config.toml
n_layer = 9
d_shared_expert = 0
balance_loss = 0.000172
init_std_router = 0.00846
beta2 = 0.99
Below are experts of layer 3 (counted from 0) of a mixture-of-experts language model. Rows are named router (the router's row for the expert), gate (a neuron's input weights, with its number), up (a neuron's input weights, with its number), down (a neuron's output weights, with its number) and show model dimensions 384-511. Each number is 200 + 30 x the weight over its row's rms, rounded and kept within 0 to 999.
After each expert's rows: "comes before" lists some tokens at least twice as common just after its tokens as in all text. This comes from a sample of Wikipedia text that the model never trained on. Tokens count by the router's weight.

# expert 3
router,177,210,261,238,154,176,173,289,248,155,216,175,168,165,226,179,234,309,188,149,188,134,220,222,256,177,205,193,160,187,218,185,212,197,199,188,219,195,189,165,174,180,184,250,197,230,237,231,274,225,225,179,221,177,230,185,191,232,189,178,246,222,190,151,133,215,194,224,171,208,145,218,171,197,215,177,228,183,174,209,226,181,180,250,205,136,206,177,160,214,221,247,233,241,153,190,169,195,240,199,207,173,194,170,200,184,166,255,176,239,191,156,184,174,196,230,223,157,158,243,283,245,200,193,170,162,181,162
gate35,204,176,210,194,154,212,172,196,223,282,226,186,213,163,192,211,189,195,163,206,123,219,198,188,191,173,227,170,218,203,178,173,268,171,164,194,185,186,248,208,199,239,210,191,221,180,217,232,224,185,189,188,176,235,231,245,169,193,148,212,223,183,212,259,236,233,195,192,218,186,162,228,162,260,212,185,170,183,207,198,217,200,199,183,199,198,189,225,172,210,252,172,209,154,229,218,190,189,183,214,218,268,205,191,240,174,205,181,174,167,165,224,180,188,184,169,200,213,251,175,225,209,225,231,168,222,186,213
up35,186,161,137,269,231,208,222,254,177,154,198,208,250,251,208,193,187,247,226,196,222,189,194,157,193,190,151,184,246,252,186,197,183,235,252,186,229,215,219,177,215,214,214,207,216,228,218,207,188,208,173,198,211,181,180,185,210,207,203,114,195,211,241,160,222,242,193,164,184,218,180,117,216,192,189,226,215,199,173,212,221,221,176,160,248,195,224,105,209,192,230,163,220,193,203,173,186,244,220,170,224,233,187,205,233,201,202,169,179,184,232,184,213,224,214,177,164,242,207,225,200,233,221,177,246,200,239,225
down35,175,204,140,165,276,233,195,218,219,252,131,239,215,160,204,228,236,221,230,206,184,211,180,180,194,219,207,208,156,248,179,217,181,162,193,208,158,173,247,218,198,168,220,232,188,212,174,248,187,217,186,205,206,181,221,218,123,177,161,202,188,191,216,195,198,201,198,174,216,186,259,253,204,215,217,192,198,197,253,152,227,144,221,170,211,172,204,240,161,188,208,259,233,173,164,188,268,249,192,175,207,207,236,178,223,212,141,204,186,183,227,212,186,205,189,186,202,206,181,174,191,176,157,224,221,223,220,202
comes before: " |", "|", ";", "–", "%", " —"

# expert 7
router,217,159,225,161,248,205,188,245,173,217,176,192,181,221,230,168,272,208,218,173,193,165,190,247,202,221,181,183,184,209,180,175,173,189,146,176,229,189,87,201,183,198,173,224,170,108,188,215,238,226,199,174,193,145,179,165,235,189,181,161,140,178,215,239,220,186,161,256,169,205,196,249,218,168,202,206,201,223,181,280,186,186,209,160,202,171,227,178,199,189,245,217,170,189,246,211,242,214,233,207,210,192,242,189,130,208,224,178,226,157,169,197,172,250,205,205,163,226,175,170,167,250,228,212,170,200,228,170
gate9,214,176,252,142,188,234,198,199,202,216,204,242,168,201,237,298,235,196,180,201,219,182,218,207,205,181,212,224,201,211,197,210,236,198,228,202,203,206,173,254,176,204,219,177,264,202,217,179,238,178,240,225,214,201,193,177,158,196,201,132,159,160,174,190,177,189,176,176,196,232,159,163,220,186,191,187,251,181,249,209,201,240,224,245,216,188,158,189,213,173,204,166,217,223,174,233,209,170,173,193,216,192,175,207,206,208,201,145,213,176,227,150,213,209,197,270,192,169,276,159,162,207,173,247,170,130,182,179
up9,190,226,186,216,195,137,235,191,245,135,170,179,190,191,202,194,185,206,173,183,209,211,223,149,252,208,155,178,203,197,232,175,188,226,228,163,209,167,196,164,225,167,197,208,227,191,240,198,180,171,232,172,173,179,243,231,220,172,211,214,237,168,181,220,183,189,261,176,220,196,124,224,171,199,192,179,202,216,259,216,226,206,195,180,189,197,174,201,220,204,174,224,219,175,195,215,241,176,229,202,198,204,183,207,180,223,183,248,185,195,178,195,204,199,157,187,204,204,193,221,237,174,222,179,203,171,197,247
down9,209,186,169,208,185,193,262,217,216,266,129,170,214,163,157,214,160,291,210,238,171,145,194,232,207,197,255,174,217,225,223,146,186,231,210,185,234,209,146,233,202,238,205,201,156,225,186,169,169,128,174,179,191,219,238,254,158,175,212,208,175,215,201,213,231,147,191,229,196,216,139,189,214,219,171,283,206,220,277,166,222,160,202,226,210,176,227,182,209,219,207,172,166,219,154,197,183,184,226,218,172,172,156,248,159,212,179,199,216,205,245,172,184,204,206,238,207,176,243,209,267,222,167,178,193,189,239,223
comes before: "1", "2", "3", "4", "5", "6"

# expert 1
router,226,184,155,185,202,236,189,200,222,213,188,196,207,186,169,170,179,144,201,259,204,222,168,189,199,221,173,194,205,185,178,219,228,197,203,185,223,152,213,196,214,237,185,202,200,207,205,193,185,193,222,215,151,170,168,227,201,241,212,264,122,232,251,184,202,205,203,183,260,183,197,206,178,182,223,209,176,216,184,235,201,187,180,224,214,241,160,199,244,202,184,184,201,183,153,186,199,251,137,204,165,230,196,180,190,168,198,188,205,178,229,181,198,187,203,158,236,180,195,223,156,225,186,167,245,265,224,200
gate6,232,194,190,210,168,223,222,232,214,172,188,224,190,228,206,230,195,157,196,191,201,207,193,143,214,223,181,196,200,237,258,149,218,187,241,158,197,212,182,237,213,199,206,240,234,156,196,250,199,173,177,198,193,164,224,150,150,173,211,227,178,224,175,261,175,213,213,249,176,200,171,219,184,154,188,240,261,189,170,157,184,159,188,180,136,147,162,167,171,204,223,189,223,222,194,177,187,208,175,166,226,172,132,190,168,208,172,217,164,164,182,197,196,221,253,199,187,232,182,202,170,236,199,199,161,194,237,196
up6,160,194,230,248,238,172,189,164,176,202,226,216,215,200,187,209,181,211,206,176,200,206,223,201,213,138,196,221,230,170,162,192,246,213,178,235,198,193,231,174,203,168,170,147,222,228,210,217,188,239,177,250,233,237,216,169,165,175,158,239,192,219,197,168,187,254,217,159,159,233,188,197,325,239,178,148,183,242,208,255,225,221,204,235,233,275,226,223,200,239,190,151,166,212,189,190,215,179,218,232,219,158,214,200,137,155,180,172,227,220,201,288,175,259,225,199,156,197,255,222,227,194,193,172,221,248,186,208
down6,211,199,192,254,198,219,207,157,191,175,197,189,227,211,218,184,202,250,191,156,169,213,229,176,251,217,205,204,178,166,228,156,214,151,205,164,236,197,169,213,213,190,209,184,214,182,159,236,209,178,166,204,214,192,194,169,170,191,188,229,222,171,164,214,147,174,226,230,228,193,169,193,155,183,170,235,200,215,175,203,189,158,164,178,163,177,154,180,206,180,215,184,203,234,231,217,154,217,164,131,219,239,160,194,147,208,154,212,166,221,198,231,208,177,193,224,202,178,164,208,179,160,211,170,161,183,210,248
comes before: ",", " of", ".", " and", "s", " ("

# expert 6
router,205,231,241,214,140,233,191,138,209,170,205,224,212,218,188,270,184,240,196,189,222,226,201,154,120,140,183,241,224,211,255,241,153,255,190,168,232,174,248,234,244,196,184,175,163,166,163,191,126,229,191,219,145,233,148,174,217,170,215,225,244,144,211,249,233,170,202,236,231,209,187,213,257,167,198,255,171,178,265,174,175,239,212,200,175,201,231,189,261,222,194,201,169,157,221,213,224,206,205,202,232,204,187,224,192,202,227,214,177,216,171,223,235,217,171,207,153,212,218,185,268,170,161,231,200,189,186,251
gate35,151,194,260,288,249,196,183,175,256,171,214,207,258,209,193,188,180,221,246,238,129,178,238,221,192,287,208,197,181,166,229,219,253,235,206,178,216,173,184,221,217,169,220,232,164,199,192,182,232,231,241,226,238,208,227,170,239,258,195,217,217,200,191,225,250,259,219,226,196,193,199,180,212,188,211,154,142,173,163,198,162,175,224,240,197,215,230,235,189,190,239,201,184,170,203,183,202,200,216,239,154,227,186,223,174,167,255,221,205,249,188,259,208,157,228,226,205,184,152,195,208,199,260,143,186,194,180,229
up35,139,217,232,209,187,249,227,199,179,191,272,180,201,236,186,198,183,180,169,220,185,253,226,191,185,235,211,156,210,188,232,199,254,255,226,233,179,168,210,188,267,209,163,202,200,239,224,217,228,196,262,153,201,223,200,158,194,191,227,181,229,207,244,123,156,201,271,195,181,219,225,132,226,263,202,153,207,228,188,186,174,156,156,229,269,226,232,145,138,101,212,226,239,218,199,216,226,207,228,175,184,217,207,208,219,181,203,135,181,145,247,200,231,173,200,205,203,251,222,210,200,218,183,172,186,156,153,201
down35,220,203,213,178,195,153,255,238,209,200,188,174,178,164,155,205,237,214,178,151,194,164,204,245,217,216,216,176,144,160,171,219,140,211,228,187,184,222,225,213,130,186,157,225,242,199,192,223,192,178,172,184,164,180,183,218,186,204,207,167,192,178,149,238,205,243,169,144,194,188,197,182,183,196,197,165,178,228,231,193,219,208,201,211,213,191,203,239,179,195,193,185,191,219,147,148,180,179,200,228,202,195,212,200,209,158,229,178,201,219,174,200,254,223,218,228,225,192,200,189,135,217,221,239,138,238,219,158
comes before: "-", "9", "\n", "0", "The", "A"

# expert 0
router,148,212,161,190,212,238,248,172,177,172,212,164,237,217,231,189,213,151,250,243,167,302,229,190,195,198,220,216,206,244,205,217,210,202,235,198,188,249,159,169,192,139,193,210,252,219,175,188,226,197,243,184,206,165,197,225,198,195,250,175,197,223,216,218,212,210,204,212,174,239,163,193,264,259,227,211,235,225,231,142,207,185,171,150,223,251,168,255,168,186,180,195,234,165,227,201,219,213,211,190,196,170,200,175,190,247,202,184,190,191,228,157,213,232,195,189,188,205,216,198,171,175,223,197,210,204,195,216
gate35,193,193,198,241,178,183,202,187,245,240,205,194,217,229,170,179,223,185,123,231,273,243,214,175,188,181,222,227,233,190,210,164,175,191,238,179,210,179,220,140,183,270,186,184,221,226,188,184,188,211,200,191,218,205,201,166,176,243,201,186,235,244,145,156,198,197,131,213,163,205,165,198,244,166,198,240,186,219,234,158,193,170,174,239,203,204,197,254,212,229,152,171,167,175,232,190,189,158,220,158,230,233,175,204,171,219,176,121,202,194,214,195,223,237,184,169,240,194,199,179,191,177,154,192,210,181,215,144
up35,191,228,205,212,207,190,183,187,168,248,207,208,250,160,190,179,195,180,161,221,248,209,184,240,204,214,138,152,280,212,211,236,176,234,189,244,185,149,234,233,196,279,204,185,237,202,202,185,153,230,184,189,257,177,260,221,203,232,203,226,224,218,211,109,166,189,196,249,168,132,205,183,195,138,236,233,160,198,213,200,257,147,173,223,227,196,188,180,189,178,151,166,190,162,188,213,191,176,194,197,168,226,191,192,171,213,170,182,166,264,243,187,212,189,212,194,205,210,193,150,186,218,184,174,202,219,186,135
down35,186,222,195,217,121,195,207,255,237,211,255,209,216,212,192,223,196,151,224,216,185,223,181,189,209,176,231,259,187,169,180,163,174,194,148,249,133,200,174,157,198,170,169,219,203,177,174,217,208,236,236,174,210,212,225,194,243,152,215,203,208,192,202,255,242,225,181,242,205,187,181,181,234,192,207,165,173,171,179,190,187,208,169,192,210,271,126,213,168,188,250,185,306,226,198,226,180,220,181,230,182,219,207,184,230,180,200,244,189,214,204,203,213,208,195,212,224,189,132,203,181,180,188,150,221,197,216,201
comes before: "0", "8", "7", "6", "9", "5"